config = dict(
    experts_per_token=3,
    init_std_qkv=0.0281,
    init_std_up=0.0281,
    lr_mult_o=4.0,
    lr_head=0.00626,
)
Below are experts of layer 7 (counted from 0) of a mixture-of-experts language model. Rows are named router (the router's row for the expert), gate (a neuron's input weights, with its number), up (a neuron's input weights, with its number), down (a neuron's output weights, with its number) and show model dimensions 128-191. Each number is 128 + 24 x the weight over its row's rms, rounded and kept within 0 to 255. Numbers have three digits each.
After each expert's rows: "comes after" lists some tokens at least twice as common just before its tokens as in all text. This comes from a sample of Wikipedia text that the model never trained on. Tokens count by the router's weight.

# expert 29
router:148149161162138153089150150110115122142149115148105136100100121139102133107114152102141136096132086144101132134137128100135136092111138158122134140146147111151171151164154120128143133140107106
gate0:126079088111169099121150113131159118154123128107102118145103129136079139085128147092114134155174126129103111136157112152126106137125122091095141098146139155141131142113149118150121111089175097
up0:126110165113094084111138054090146107102122092132147127144138092151140145126104144167092075105116124126134119096135133091078134100141120148121127167103156092167127132121133115139137123097150104
down0:170139120137148158127128147123113177132151152150124145134131118113127095113128099132136110147098149124116159153150171119090092145125143150138120094141138137130145109153096154128148141105108092
gate1:112106141165181155098136132129185165105119144124117131105158085110138123094113163115146094137134067129112137142093082127164155083128141089087112109146175119103153110109118152109096166132139150
up1:148145140101139161150155123111150154138140096137154134127126172184175088114112124165099103144124083135133105148126146100115091120100110107145131113101146115150125113127129102119150070167107139
down1:102139109097116132126102143131153158145083080141141121148144101154156104144112116165132161087167114115144122150146073144121182098138109129127156136177096103159133141119125142124080148109177122
gate2:159127089132081162186128126145099137130132126110170149099095095129110110154100136147186152132128149099129123153140124076139127116134131164098113113145149163166130167179126124141129093116173147
up2:086130128101135122151136108149120137124128126152143074142113098088116109106180137126099166110100123086118110180110118121153091083129131059121151144124118138135126077100086147107161148167113114
down2:098141111095182105143135139154085146138097161141132119116164096132089123163114146105093150125117120169133130112137103108123096148129143083089097110108167106111133124117132153149142102127126053
gate3:101155123118161150081172165094109115117129171130114112112106159118111135100120132102134111176127131095083179100179140124101143118153111125085115138128129133201092147125164103149141136075137105
up3:159150091130145162125169135079142172134130131106099134107112177170136118133128138147113125170135132106120128125130059141161144115145102131076113118137126178103143101143094149134182132116123122
down3:112163149162148098140113176119120173186154100146136128100120110129106124132101129101141136099132094112129160118120167102151113108147122138162131134136124111147150141131134120098098117150085163
gate4:162140137136134135089129116144147149122155105147109138138096120105142140153130123110139103140110116086129106113159121102101109102108179130119133142095103138142100136146116119115128131105129149
up4:161061118101089141188144109146131137093153158150142109156120149139149102137133080173108089111177156114107161144192118127109106084099120107114097106122104143097126112125140148093133156123144075
down4:062105126109137093144121133098112158091126120114159150123129136143135121118095105087107115133096104146108103112118150149113105154079117112166130151136119079119152123145148118092137100143106126
gate5:105143123087125119117102133161138129160123138111140136102092142144144107153139100118149122117149109180137123128133134173151116129075101172094135103132113126126137170152126131108068109134114122
up5:164178154145142137145126097126101154094079158103130161169117127153116132156119135110125201133150109113155152072132104126132150118137114129112153107129073125124174172140140131098071104137152149
down5:115151137152124108123086120107144142151132149098098163114184137108102148112136118124136119146069124119131121149171123123093130101122135088129095092121140102158146131111113085147149141132127142
gate6:091131089174144120127117104134104119149127118137118150111110140134153092115096113137119103106127109105135110149126129101125166114155104163132073115107130120133118190177153111142146129091126104
up6:153133121155140123125179122119088178149114142137170125155117105167161145093131155144141137146137159133140083143127136144163147138134161126101136182126137114144112154133085133117116115112109112
down6:147094093121134145103119110125156132116128149115138159107071114157138128143124116142114115149158124176099114129119136117139087129173133141107111145078173116135140140131164144135125119130138112
gate7:141136139119108137115115161109107138097135159103105125145121121132116096132100117092163169143124082143104115131135147159140098131134122116084110101124137122203133158156147096135155155096089089
up7:123064120117096131140131117157125130164134085120115110103132098121085156154112100115173092153109149117122141105101131113112135117136147126138093104131143130141097111117124102068161121145110130
down7:137110112149131099093126164132124107147133104130116116131122129145149106098104148133121163157113104160091114123135140056117125127124135137119121180178189149120155113166153122147117111134149077
comes after: " H", " h", " W", "h", "w", " w"

# expert 16
router:142131106112134153174160177139116116138105107121161120129125108171137115129085157111139114091159143124089116110140115110118119096086119127088157114160147115103141114139182108123116143191113076
gate0:129152136107185159150131118143136073110156157116119144126175146082141137108076117087124176121106097114133135108122101101148135157120157157161120123182122101156126141124144142159148129185158140
up0:126102148114169133138169110135119109111123088159161122168161112104096112142134146110167074099134111127160151105107105138110102156122194152112121136130120169118070129111127147085102099164117109
down0:136157110159128083118106137172139067118153100164148166148120099129135148141138097112161126123178157131119128095094064142151159104158118108122172111112147124147114134135087122116143121144128121
gate1:178137150165109122132141118126151121143133129131100150112125114147107159150153102122193101131173089133107157084134160108118110103152136155094129087160118142107137089147114131114177119138182112
up1:161097123168134127136116151085096146113105097136151160128136124083117168134124098148142146150122121128131119134130132140163103148153105180102112107119139118168123130142144160171123092091152137
down1:122107123099133119128149129108108146108132060132083130109113117130100135104136139097130160134119096128142055127075084112114147112103119113105177139133133130125117115127122130104142079145134140
gate2:143148186175167131105092074098130099138143117129159150074136127106154126138072169100122130132114081122121136137084143104126155125123108153123145089125115103123119124100116162126132127120167161
up2:188126134143140077098155112109098106114094178119175130098141103143138127153151140100121094117166118163113112175073096099124128101127134161128116123111139129129116142171097133125090140118134123
down2:192116116123118145103146183116113079112135131136128117100143141148126138081128136187096134094163076080134145132144128163166096148100160142143108111148136164114112127108142135136134144103136103
gate3:115131127119107141128162160090090154111135121150084145102127159166096118123112165113161131176118088150140085099164122085154162113124123137132141136102103118125118129137117119156092132152162109
up3:111132131093125122143160125125135125109120123101132154119122141147076073139103141125099139069166161116133123137121134114128110141109091116099135133131163131163114113113090168138167106127166141
down3:113119150133090142135134144158112159111114079150158145120129170115102129139096166116102149143117116100134134178174147160064155160177069097152094097162127139144104092113171119107115108088142124
gate4:153110052168143118124125128137144112152124119077167119143110152143128149112132109125124119155120112107081156147143164123150122117106096133122113143161128131189145096147139127157154118100177156
up4:145135165121106145105128119145123135143116161128083127169091107108141109106103116178117117105114117128134135151120112168098102105118122146110136117103176114136121130159075133110133151105095104
down4:094143137164101143146195136094144147058139114168123123105100141104151131117125150132148150136161124134162176131145122127146101114155125135086111077143125107105118126155124139147131081147080119
gate5:138180116102145119141105106146121119141150148130128135105124127156109084139136125108169141140160123137100094092111171137170114185137128121140118115128150134133093097127102139130158127109142125
up5:111110107152137090109116115121122159127179150075103113138141113149122110154131127159122105111118117144130154072095119200139165106143102123133124159077101123199110118105133128121136099073126148
down5:139104087142163105169138155103109188093143125077096095128118158129104093125095130147143106139145147133147098153166153100191135120150129154108113133123114100161079122140119091182155131119124146
gate6:161127169114142119145169121139115146098119129112150113158104151126129109114131142132139130105122136114091125112162144138115180130120142140161099132130099095129173149116193153125158107146079150
up6:138116159140106155136108153107192122142170132140081132130114175155151081122114143148113125132132122124188121076164081118136125122109119129107140115119083149093194099088131139123098128118167118
down6:113123152135106127112139156175105106149103127141118095140148158094127111132133153114117127144128119167151143113120146133101165102120120104144147101121090166159121118131148130118146131144125084
gate7:145140149110120083158183091140109132139124084179136139141115089166133103169123133078181152132117130119153111139106126127115109134134128110128123134163129161156102106133152119121116165132059139
up7:124165170121166111158115120109121110140151100124123107144121111151140151127146138092121147089129144166158080131092124082139178164137120103123141123104129167137150123159145149122129117175143103
down7:081147112145148169138090136156094163140106144120100130124129145127104162117120064145107151145113126157156168112152085186130091099130144112129130130130138145110133118134121160135080149129148129
comes after: " |", ".", " (", "|", "-", ";"

# expert 27
router:123151151123150140134156137137135087159103129101126115093156125146126117128114164106143119112164106161121154136115095145100156142129096111110127118115165115113165137143145094126147111152111100
gate0:089105147101122146098163092098110115134123114131112104091116116107140134143139103113109115117109139131156179112124101147116104178132140136117103143141111081136128127162136140106188145106124125
up0:135165131151152155103101086092184136125104134156102126134101140109106117136152147161137089148137119146063125072112125128086113122151082116113110096149142128112146106108098120144146123156098085
down0:110122163134131123117122140149153135087116139111129171112142139140125153134146090119155099088138165132130111152105133133155153181128129128198131135111170126156161115116094137102093137085123121
gate1:135148139128111103146145092117129110155084107070117164144155143106135145126126145151149103101118090099120116162117098098094126108121166150134151125099133160091161142098121155158161145110125091
up1:117116112148121134150123125120132139112134190088099099099143098152152155123126127148144140119128124142155135148132132155119148110124140158085062140173138146132117117131157164128170157171156127
down1:107126129129140172140148174107134137153119101116142078124131117104140115131105124117175132110115138090096131128140112126112129108133131126186124091113118144159130147126101100158154156152146146
gate2:157116115127140126115122143118118138143116106121138149104101128097123088133128135111145122153113125150114126129105135197075136113173118158096165148136131087113159145133155099094131146123121102
up2:101138102125102112082118119122105103126107127143113089141211087115131173144125138136117107110119081155181191093128116114100099140112140167117122127166171140097132125140140184112127133112113149
down2:096172138127116116155178110114119123139143169137152100096126139090138147177147117080133123114118113148168129139152135131099153109144141110131131136139139089132101115134073068102150102113113111
gate3:126128121168124071093076092145133098141123094174177120145135113150114117126154147109147128128100107148100132117149128169139135160149157120132118161150157075120096074114146148121186164117102177
up3:129102121119128110127122118183122087145091131147113112147108137130125135136167083151139161127117108127133112127127166134091141175138137129135129165146115123153156125130162166093130117091114123
down3:143123143201087156140120151076167111149136111142075111127152146097132128140091110133111085140132142152116086181126129172095167098138141086132110142133113129101102112128118108127112115115122091
gate4:117133114117130185116102147119148108156150136137169118122133118125118110197139143110099087108108129136113137131151126101103124189156117129071094118146156124121105147129080123128126125132090105
up4:086156131142139106102147124136109153135078112145143125119117112124163155125145127139153133138126120086101156137118128125119148124122140141120142144155148116129139115140116100114170152061092141
down4:134146128136110132129120130086162117130150122093111122110142151105102147126129140129145138144128121150159135164130125097140144108113163117142151133155125140159140123157097147123130142161120143
gate5:126101155145170125130143142143116132132130123143110143149150127075129104161110129148179119132089113128096108098148105145126163154156137170109079141162086096095132097104142117121128153121154141
up5:125102085119089114091145131164161136131156111089174161112121104123163144104111077139143113104128121077124190095156155112122127117104158135103099143161097125108108152123112113136135130149112171
down5:121076147133147151112139121154095132172152109191139138145100140136180121106093097134161152079131170133133173102123159150102130104152147095132146114150118115124112149105104117148127125127130100
gate6:144149126122083127081123161075095165089127133108113109156141111137103099151116142157085149095131138128152101129127125154120138111117122071169109135114134093111099184121094095093129121101137136
up6:142109136122123104123152136122118122165172133135120123107102096100167152115101137136172122114158121107113142114156141097136123130120117133141150137139125128136179095140160129150146125133109182
down6:127070154144159119131094086145140153114070158129143121122139189103111139092157188154109139127158144119171136145106107114097116174150118116137130085083169105116160124097139142121122118098145095
gate7:153121129126128132090126099151152089156166111129156133142118153180097127104114122154142079108137074129141105116148140113073151150145164121102155153147163129097149116136163144186102125153098128
up7:128123152098146148103118103157119122140114150109100148137122154099171114101107149136174133165093133134151115120090129140152120123125139115163150135137111127128127133135121133144111154158161128
down7:121098174111119087091108138131123156124090112066112134119119129090128153178098103160124164149091078160124144141099127086153089128139114141092095110125174129125147147148139114150146129115067133
comes after: " M", "A", " of", " in", ".", "M"

# expert 5
router:114142136107149140150142128104128115204119091081124121142167091150151103116093105103125108091153133131091141130117112140106171096101119147104138114162099118080163125125154123118150117139096141
gate0:105126138150156119105180122145133124162153120091107163136167172104096127103129098128120105146116152113143124108159154169167134169132123164158119119113074096111147113144129079106111117109139124
up0:145178108123102187164177125152139128064130093121136121132134137098142085111129145180100151139101133129157130142114123096122102128124125160143116138111146116123176131109098147127130127119104147
down0:111147157102096154093088102132144179116164150158133146136112169127143133169110134126122109123166152121147102137126118143125106133164107135132103140148113116148094096134145096165151118120129137
gate1:173086092111148103136194137118112169143146107124127126136154104127122130102099128124114146140085112165101126096053136143092112108132117144147150175139115147086172144112162117118096126103145161
up1:117128139159114126176112115125110136137128097165164124156147068099112164126131112164144109120122143166109162100090109129141099144115149113143131132164116118115163080122143166123167126153071158
down1:115110154088164149146099144110081112111142174117106138125163155094124090087122138148114107118103102096139119147092129108147154136126119098148105148160137075113098171089151138145111108137163139
gate2:171166124107135108100104112173141128139112105099126140127120169113116104112136125136119101146121091128120144136103092124121164171114120119094150130119159123140138186112117132110129131110115132
up2:163155122187115106132131132128146182159117103104158080136156152137126156131125133109102119111151151106147135143115099142133131149147109123127116149133138149125140151127131126101137146125150138
down2:122138112103124140114165132157095119109149118086093132138114105133140116133131111148089113117172142085111099097089178107138142081137090089160130096177087129125132156170159138148146117135113114
gate3:109201125123132091130179112117122143125116136145132093114165142135150120114129098170126121126123148105131154128138119163120133142115164155126158178111106118099086135130164084120144125136112114
up3:108179090100131136118141155141123119108094144109154096117105158129125157139112146145091093143095097116115135185082114137149130151136149119134142137155128134110127147093089144151141127157127099
down3:164170107135104074126124120130139148174125128133123115134048108133130142145116158177094116155113174110146131135106099110133164140118095123123114123154150127147135113163148087116127125073089119
gate4:109128129129139105120116131122141137184181144064150143134149104107142147110112117119072117133109111150091124147137082127105109153093120160134114119150117109197111113163082109118123132095103136
up4:131136119134129107126144118139136142139107112119113164170165096103123149081112127173114137123138191139137068141113150152096126168115125084115104121129160141122170168163135129148129131141180165
down4:112114120101158142155155132133138155146101140118147118125126157124112124145138114156082118136119166183120136126157122118138125144141172150145131108149149190156100144157151167146105121127165114
gate5:146103132171107154169115103113128140128153149080156113136123127111120137109133132111113099187140183090103167135154108159170137080131105088118157141094107116211118124111138150155096114104105095
up5:138108148113100116108124153148112134134132125125120121135134138132147154120119108210185106117100100130180087147099148145118128130107121152124151123132130151103141117165168154110077141121080150
down5:096125118098166104143141116135182122145094104089144178130111157112128101113124141099103140155095132190111086128091154118123133121108129139101159149143121140119072115132147088091164124138139091
gate6:168130114087114110136088114137123116157108091144166160152177127096146116123115102108123142106164103176105070146188134112124127107123137135146092104106081169133113091166095115148154103139110143
up6:088120061108154161120148151155110115157135121124158123161105090190156112117107088139130126118138133169107099160084139072125163086117173149107124145154170136121117125156097163103105096126160135
down6:109146100162132146111132125126130166127117139136131144102099136112094120131147149101121116112142154118113150149115134180116136133119095090079101103072104182120117117122131116093101161124119168
gate7:124130107100141107088107108156150146103131142174128175125123099129167134116128113148118093115155091170100121164095115184152129106128137162109134120114176137130128140097146106099161085142115159
up7:147184099112114104132125116066151065147084102130130107107085097156124100134099118123135131136108159173142167132131116103144160115119117133143103108133126126119133141115123141112144137111118182
down7:134100109144095106142106109141123133112163146137126151136139101092135164138128156125123139129125103121141085148084119138104098113131132141153125115125126119141119126081130079159117146168177156
comes after: " |", "-", " the", ",", ":", " of"

# expert 7
router:157144149101123130134142162129104102143125080082135101147140112159132120130076131112136181075149066141133149087126093096118131132112178137115130127140136160095153105135155115161145122171075129
gate0:079152118144126162109094178147129131148164126117080102129153136122160106140110093135072165096151127094113092134149108108145126132090171105120105160166085140127165120121120134118137150173103100
up0:106150095137133168149126151160069132098172157140143170119114170148119075134108154093095144124112174142162152107098108128131114163100094144090131119117102122095096118100158146119136118113083114
down0:140148184138159167173120141143168143151158134132115100141112155103142176113112105119131124136127119105127149142139117059137149126069137139128118128163083101076113163150117160143123163194122090
gate1:117104140133115125136181141164113128119126111073166174176074120148149135079098160131105141116159150117137149130159137123125147151140132129149122141169108081141128140128128103104128110155116143
up1:130140099104122136094160126130148133112154139107164184092122130162152109128086210167135118107112171080126156108125102105121145124110131090126098143138171125160124156125059144140122138116130131
down1:128122152156122160129105149141133168130074140131158109118133148110140142100144139156102150128165134085100108130146102121130088121161116156136136127142157088129163119112115115153126160206203108
gate2:132123054155134157120120130135109107118110142140130092121164124122128159147089130109158094124150126116128129084136167143142149087086096140148111144144156108082134113176138121128174146096151149
up2:133150085142141120117126170125109150119111120092143133124135151151078134099107105090119156121099109161124123141136150157122133111152113124099153116123150146126131143148155132137126137187124093
down2:171114136167088097102171147102149136102153101115100146125091129093142090136142162123119143163109136163133147106132124098146135157116148146108137130106125171127108142159133073173164146133149130
gate3:105120158133115116114155137148104174151147121093146149121166139091127122132088099133114142088139151111138116118081127185135085124141170102131153123111147144088087129173135097140150084138119113
up3:104097158124095108154127084109159149126106167129082109099120110089128127142170113089108152148144148140116118113131147108116096165120117117108140185149100104135126148124124175125153111140137132
down3:157123104093128119139108143134079117149150122135137113134127120136130090126115143138104168119153133123100129135136104119160108087134133099109082143184182160128129143093111114163139141127089109
gate4:127094157137133155124126182146074115097130113106137148150134163107121115180076131147124122142136142118143171092090089107161098112144140117172135113163127124093145102095136106109152124093115150
up4:145107128128133152088082138110101138124126157126084142110069116139125120163153134149136111123133140133136133135109168136152131125103136126098148135107124111113123077140084104123177127159116148
down4:145119141116080127178139107132124130115113139102123134127160157151150164111134172183074131130135120190121134133142163122118192126105154160129118164188120134136088157137152098133104141150140116
gate5:123134079148165151135130120134069079137132101117169137195137091135149070127088129168111134140163142107100141141136146171093134136094100147100074131096168107195100098114148119164116152126125094
up5:100134166128115146139124099112131156122144143097130138119151124143097169142142135105143106092063113088133148125113126103148090152116107103152142112128124123133095122055141139132071085116100158
down5:126157157096107133118131110108144144181183120164107156174114112124121158161071152156148092111131166115133156143145128137124123151113085090177104145108147088098112162079083158130117106119116172
gate6:090141113090101097152136154164123122097122168112131108111159153129133109151098152117097133096117138113083154128122122124169125121142157121109113122107148143124129129125104146100124114124096138
up6:140108114124124102150116138082146130135145131165103150117125105117161093108130152122089106133154165197128102136135120137148091107135129106130149149161160141140144099110159125130110133145147087
down6:071153114085161125132139098128135090138136091150146125143108117159124086106123138131114095127128140128130155130149138155122176102142108083163149103195135091136131045113147110131147057118118127
gate7:135137143092124135126148119138135137099120081163107129098151128154125140133081138123086127139118107135137147063107128174142128125123154108118104110090137130156135053121101126116130114156156175
up7:112091148120072111140122133107149091125120133090150146118138119078128158134138140121128151130124129130143119142170130179095162106122092158129109125183113094126148138133151103120126144149158129
down7:112105147172141127146156142136120088108128148109122151152115113175152118127147093098133149168097095156122164138139072077127168163135101140102154121134135122106137148164144119091093084117109108
comes after: "\n", " B", " of", " G", " M", " in"

# expert 4
router:142096108116170145164149176109145134109143121144155097094129133135153125121099118107079167079160086156133143134131094107121122146122116162099181135136122139105142097139129151144143159159122114
gate0:156182116130091155128128116106207086124120088132166084123166092108132105131114128130163143122139099174130081114160096146137146136108076122133107149130160117151180108123103121117118164086104124
up0:155135133133117156159116107117139120118146139094138131166098117109121117139123136098146136182132108132157124123121155139098147143111128141157073121139110163132142089094096141143135121108126119
down0:148099145145145139159107143114156117124158170121114124130120103136111101155152093163108123136132136130104099139128131132128111131136089132085127148195104110123138136133126116106126139126094121
gate1:159099149131131110153099115119119102160126098120166121157112124164091115166157123142129164080156172106133107112137136145158090134109127091145128135115105184119154150132110096135178102133080146
up1:134155128126100099140130112123062173122075116152097125151091129115128132117153138172110125119102158097151106102121137171116154117145109131146102149139146145113110152108144108112165122127124146
down1:086106128156139159151106107151133137108128111136114103132088157164090143141114167161109112156146127142140185182129115100107152122145105117093150118101104104070162143124112160160116150111150144
gate2:131108153132136101130169172144128178120119127106149163101136161124162116147140107141146121103101123110118140158148089129103131103134168135157158134141113141157139142074155118110122161153074105
up2:143129132137134120158092122128110122154140101159122156134147157130123135146075171099165148095125140130105099106112125107105163167106134121086162102104143147107142139129119126139148159140123118
down2:148138110124099136149143132131084155150116153131145132144155105131147129139135126092138090138141134130102127123129080121160115150131115140088114114136107094120126081114164158123100099087122125
gate3:142165122107129141121109126098176088174110116138147095136104108106103113126107104114153124123128124126138109163103090093092147123182125132110127131116149109146130136163103123133156147101114144
up3:134150137130148120118146104130138140121132120179105113147100059132146086075134114075121152144149139141157113140109145151138138110139138105114097142135108124169138139160129128101102152129099132
down3:131136119118138124151117106151122123141156129131123138125163144115154105122140098126185128132145151131112132130114116132156110118122136123146108142135138152121138091158122155136143139150120141
gate4:118052111142157152141156105161135121129108112131125125081124139116141131101142114072182091173129117127131131108147144145123140128129110118115138145139116110145124121140143162111143134121129075
up4:180136095139116129129098121123104146162125127148128121120124150124159136164136127128164170066105133104144151120151141118159159157129130086147119117154145124172148126105111194122142145153116153
down4:163129132083136108128148118125097112131126023150130154119148140140129139154102136147135118126083119127105130114122131164141136152136120126133076115105149149120123116175123128079124141129150125
gate5:114121155109119148129122089130113159127148092088116167111102095130170149147103088128150090140154126124089129134112126133142151097143111069139132118123131132097091186154116143099135112143131101
up5:136139106132116127134153113101116129145065084134126158110088135081146097133132149131138077139153101127129126156144110114119134150144131122129083108102089143106155136136141091126118160142142117
down5:155179156104122098140135133126143130134120136112124144167118099152137143154086116101129054167128145083099130111105123143118133105094109110128093153118149141149104125161123105159165148160066115
gate6:111146103140115137096138123152118131147160152105156146088136115117125111139125171117120119113111095155126106111144188112094133158108095123131145081180106139175125114097139149144097130159148155
up6:140139176106136099127152137120109116115178152158121129127086126108080136092139144150130100128119152140139126156118093146114146107102069117152119145119135174112143097099161141104084121122128150
down6:126076120111122168115131102144109138114107110142121138085188159134127148112120113143122103099081111127148123135125164131146128129080128130091098097150115112121131139141168116118120141145144145
gate7:106120117141136124149091121168175083124140141094133138123112168145121136154119110154127114155154116112093132128113088151109134154111148120092133101124131106149135155153084114118126079106083134
up7:144154146108136103119143147132168062083110131118130115123140160101137139132155158124126143119087117130114163103119109071101090124109132100133170094163137106162096146116153068141121130106132160
down7:147160127132101103116108162184147144140128125113146094152104149115148154124179122151124086159131109098097181112117135134077105163131085121135081098149153098099100135115134149120119137095176151
comes after: "\n", " |", ".", ")", "==", " ="

# expert 22
router:144161112104124146150146129128096116129124103098093111086138081136124156147089119114120149144166137146119124134157124076135117126078106137114127131162122145124137141121121117144172122135145100
gate0:114117131044091108135149117120126141149124126105115113110100094114134100142124118133157122108167148088153085138119127118120118152102125128098165170108114104138141156148152162141134142109119134
up0:094137103164134128112120068139149132152158149155108105186170122106092094185162159147098166135104162110120124144161103148128118153132104085110138145162132156126133148135162115097136171116134114
down0:143130145124153155101133120113140130158113122154109099118108142165134164097123164146134147089164118113110123109124146128139161110130144138133108106152132094107126134167152176136127118106146091
gate1:119112160105133159108168081110102110161112086126129059184137081092129138102129141093103101122128125150117142129131107096114124157122127156148173138156156123141176141119104091080112083149149110
up1:138120143087139128126122151115090165094135131180091155099100142102125126123091172111108137111093131167143080127132156123147112105086154087121137164090143167152121132137173157138125129100170128
down1:149125144098106124141152124087098127105051129166102116108099110093103133170119135129113091105127119107153114088106138097103105101137108107155165139139157171092162160165111111117128143139149105
gate2:110120099092117140169165110105109153118162077117124162128135123157136153145137128150141127135164123140189124135118121155162136141117143147136139093113119141103088131144090137128133122101131114
up2:101151108113132129158177121135078170097140121152102131141104141119120139144134140148082175159123101096126123097101090137123147161082133159167125141112109134109115117130080154150132129137136149
down2:175119157159132120129124107101093114132118095122123137139107119087126087090119134153143128138145135127091113101133098104132126115097124099129135117128148139123134110122129102142122178143163155
gate3:132122165121092091127179087105161076175135121161149097171100124132151128115118141147129101125158140133135160120082124100168155140151070121102114106154146132152118155143151098123113169115149173
up3:159106123145148103145138120077121139111078133113120120138114166090094104134159119121125127139153146077109095068155115172149128170142120073137159116108089108085117154124154137112150123150122175
down3:175140167098111122101197154169176109139103148070115163158154141128112130127133099123099137135166093118116136111133168134114144127114145141160154145113125134107102115046101109128105139137132110
gate4:133151114094100133092139120140108159121157083155101120152107082170094157096113148166188192151125176175127138097146139113140133128125140165106125143152110145115141120103172104128154153114176132
up4:185103120122121154129097097118103149176099094132126108084134142133148118153157117107105100137124121131148110160110095102131121115156182098122121098143132117093099143089121176126155148091115122
down4:114142160137149132155126132100105133150114171134149091151154142120170139148122117134102151128089120088129138164142131116115143096180109093155119128127116132135117125137131186140127125111142131
gate5:162083167112136136147135156124137121143126121136067150122131104074132149126117162102124140159094131099178120124121108127150160131155104149120159093062146131109131142100129083121110143174117100
up5:147123114086143131095099099145131159126151153149121111173110099113145132103158139139163103155116125115115107131119117124090159161112135101142133139085132140135129136148068111160173126119163093
down5:138139123139145112115135116109121126135119125114125081167157103136143088093134105128151137162111153149138118149127114147085104138135147056131081151124134100159140132080105130134127149164099134
gate6:125128133108147175169155109104099119113142116096130077118128111152120109134081123126124111139154112175142110129159126114096182122124095174119112135146147130104111160104121138147122090131153150
up6:168137128127118122148142139090131164176119172133113138127105120097130176093122134150169138132121122108103141109133104142132106125174145144090130085176143109164142137103144105141091153157107120
down6:132124124114127113116112136118122127143106099166124144104125146140134169112135139161149111163136063106091113113126089156154143146152117079097123161108131173106107138146159119103140118105167151
gate7:128157146099127100124122134118085126082092162152145139139121100089177124178148120139102139112113112075117125160127125088136139107084139141141100157124132136129133120119120153089144084102102148
up7:151122140103109115148135082138134122144099122151157124165079097124108101151115132110147140115134092094130106106158146169150158142088124129122146105124158161179166125119179106106132126159113121
down7:135096112126160158128121118133131084163084140105119102155124134083115088145150156128098148172155099157182141132144071089135106172119135110099112142114113140170119123134122114188183141131110129
comes after: " P", " p", ",", " (", ".", "P"

# expert 25
router:169118163140118121167145161094134121133110135095111156085119156151123119108110118142092161115140136094106137096152121101125127127116119168119138111158119090075145138141161127139107158162118116
gate0:159133108165155111143082097111098130134155151136116106121126100116112123131116092173131145120187101070142144129123132087110107112119099145140122141108200111120081144120160144100166119095134118
up0:190122146149134106115121126157075128145095147130148078163147127123159158168116167157101108136140132119147124108099121154107113145142110144158153138108117086098141152085153110113074130122114127
down0:158094144153129107131136090101147098127128146111123157110132178124123154122161136113128114152160140180105119144135139125162084132134136129121129161111096122110153118144131135117124156109182165
gate1:149168107164129155140078104099125134143161114084110155112134131128115161121159099154100095156127125134139133072156141153106144133117171147130183190140120103129133087108121135133159107165147147
up1:126160147125104127111112112122146107112141107126189142127125119151163153128093140183133123143129138124145154126138121126071154091129134119111126169084091121148139130109107089143115128154156108
down1:075087125128149086135147137161110119125150064110131107105093097150148163118092129134098147134147156135119143120139107182105171110133107122111142068128121116161121107155132086137157152113147113
gate2:114109146130098136172143154156136136157086148131106196115116130107067111116105096093120103171086161068121134075100109126086102155126121133096131113152133129166133177152146162085174138118147094
up2:109128139146139120130145108143146105143127122143109088158167140151144102116115150088160127101147147129113116120111102108134143126139149106132139127163140176110082133109108139136171155156118122
down2:153114186133131172147142136094097131145141137122162127121117120122113147095118110120125126108113160133152160116103156103120097141166172134085132066136134104098176132144140123105144108147116121
gate3:106102147184116133145152146092170131148138118129108102112148174171145140139112179130100165100148159151135115125128141173109139121121127170129113119130130107143145154102154150133099168122150109
up3:158125130100125136120122150131171106142120160158109124104101158097137148105085151106157080108122102109082132060151159139127156162153144123128111134152152173123142117170144127177166131139132181
down3:131113086171111116074126141113094144127152110134108116133162135122169126079148163115145064137108125128138170116145108164121118079146149079165101146111146150116100149137146117125118120117147133
gate4:118174091114130176128129174147145123147109152136148144143144099128078125116151109135091099153110149124117143142133109120124156132134123122146143117111106096155119155142128141101156102092119166
up4:148099133118147133137113155126171092142131103142103111103120146164116096082115112133105152176135110150123160100098072143099124084107116113118106139096122118092072067106131146105123143080166125
down4:125100157098143093168135110099091133155159124148094126174159098068162148102135105093154096181207094129127091105092152135122116154110147128115172142136150108110114126141140115143132139092132065
gate5:173131130119119092152102143077145094145163118123126099083106190099171114135131141158184131120104107063097114145132125144116134091117124125140135090143125126112118136179131135131173122150203113
up5:112112150123117084107159135170134121104089172096108129141150110113159156095127131108119132125117141160128165141125140169125165169094128161168173123102130114114125125124171110164173096086138102
down5:131144092135158130102166127115129108103123111106120113186098091111092138139100110095105086123093093139130130105130134118121076164100153151134116118131107127168155114100154131128111134128130108
gate6:128099146157116134118130115125111148117125116115103150128137159079155120146148108117137097146076141089163112103110123133125146120123112127089117108118128099145135118198150124062104111172174140
up6:139130104129162126184133111153101094154144131147132153105140127115136143080131123113128134147118083106088144125154149155146150203122169107133129084137176122119138109148126130122106114081126151
down6:086132128099107120123137142121108139199154111110101141116140111112106134110097137069118119114116110105105106110128144152104125110126121133149145082135125114145133110110103160059096115182165183
gate7:130101138120154133094117129100165121145132173109167142132134171156116114129123151151122145110134095120103122109082106161122092152136115129152139187142122070128130119144145091094105153153120118
up7:126105133117111150127136147138115152134160132154077128137091110140126160149177100131099129096142151121080127160114109113183168094103107114113097105123169092088149177126147121131159093112119118
down7:131133097137138130100091118167121155083133117165113151105081121152146173144134113142117139157132163118184116134128157116144127135114123118117117131095127140111112149138134106157108112089178134
comes after: "\n", " was", " s", " f", "F", "|---|---"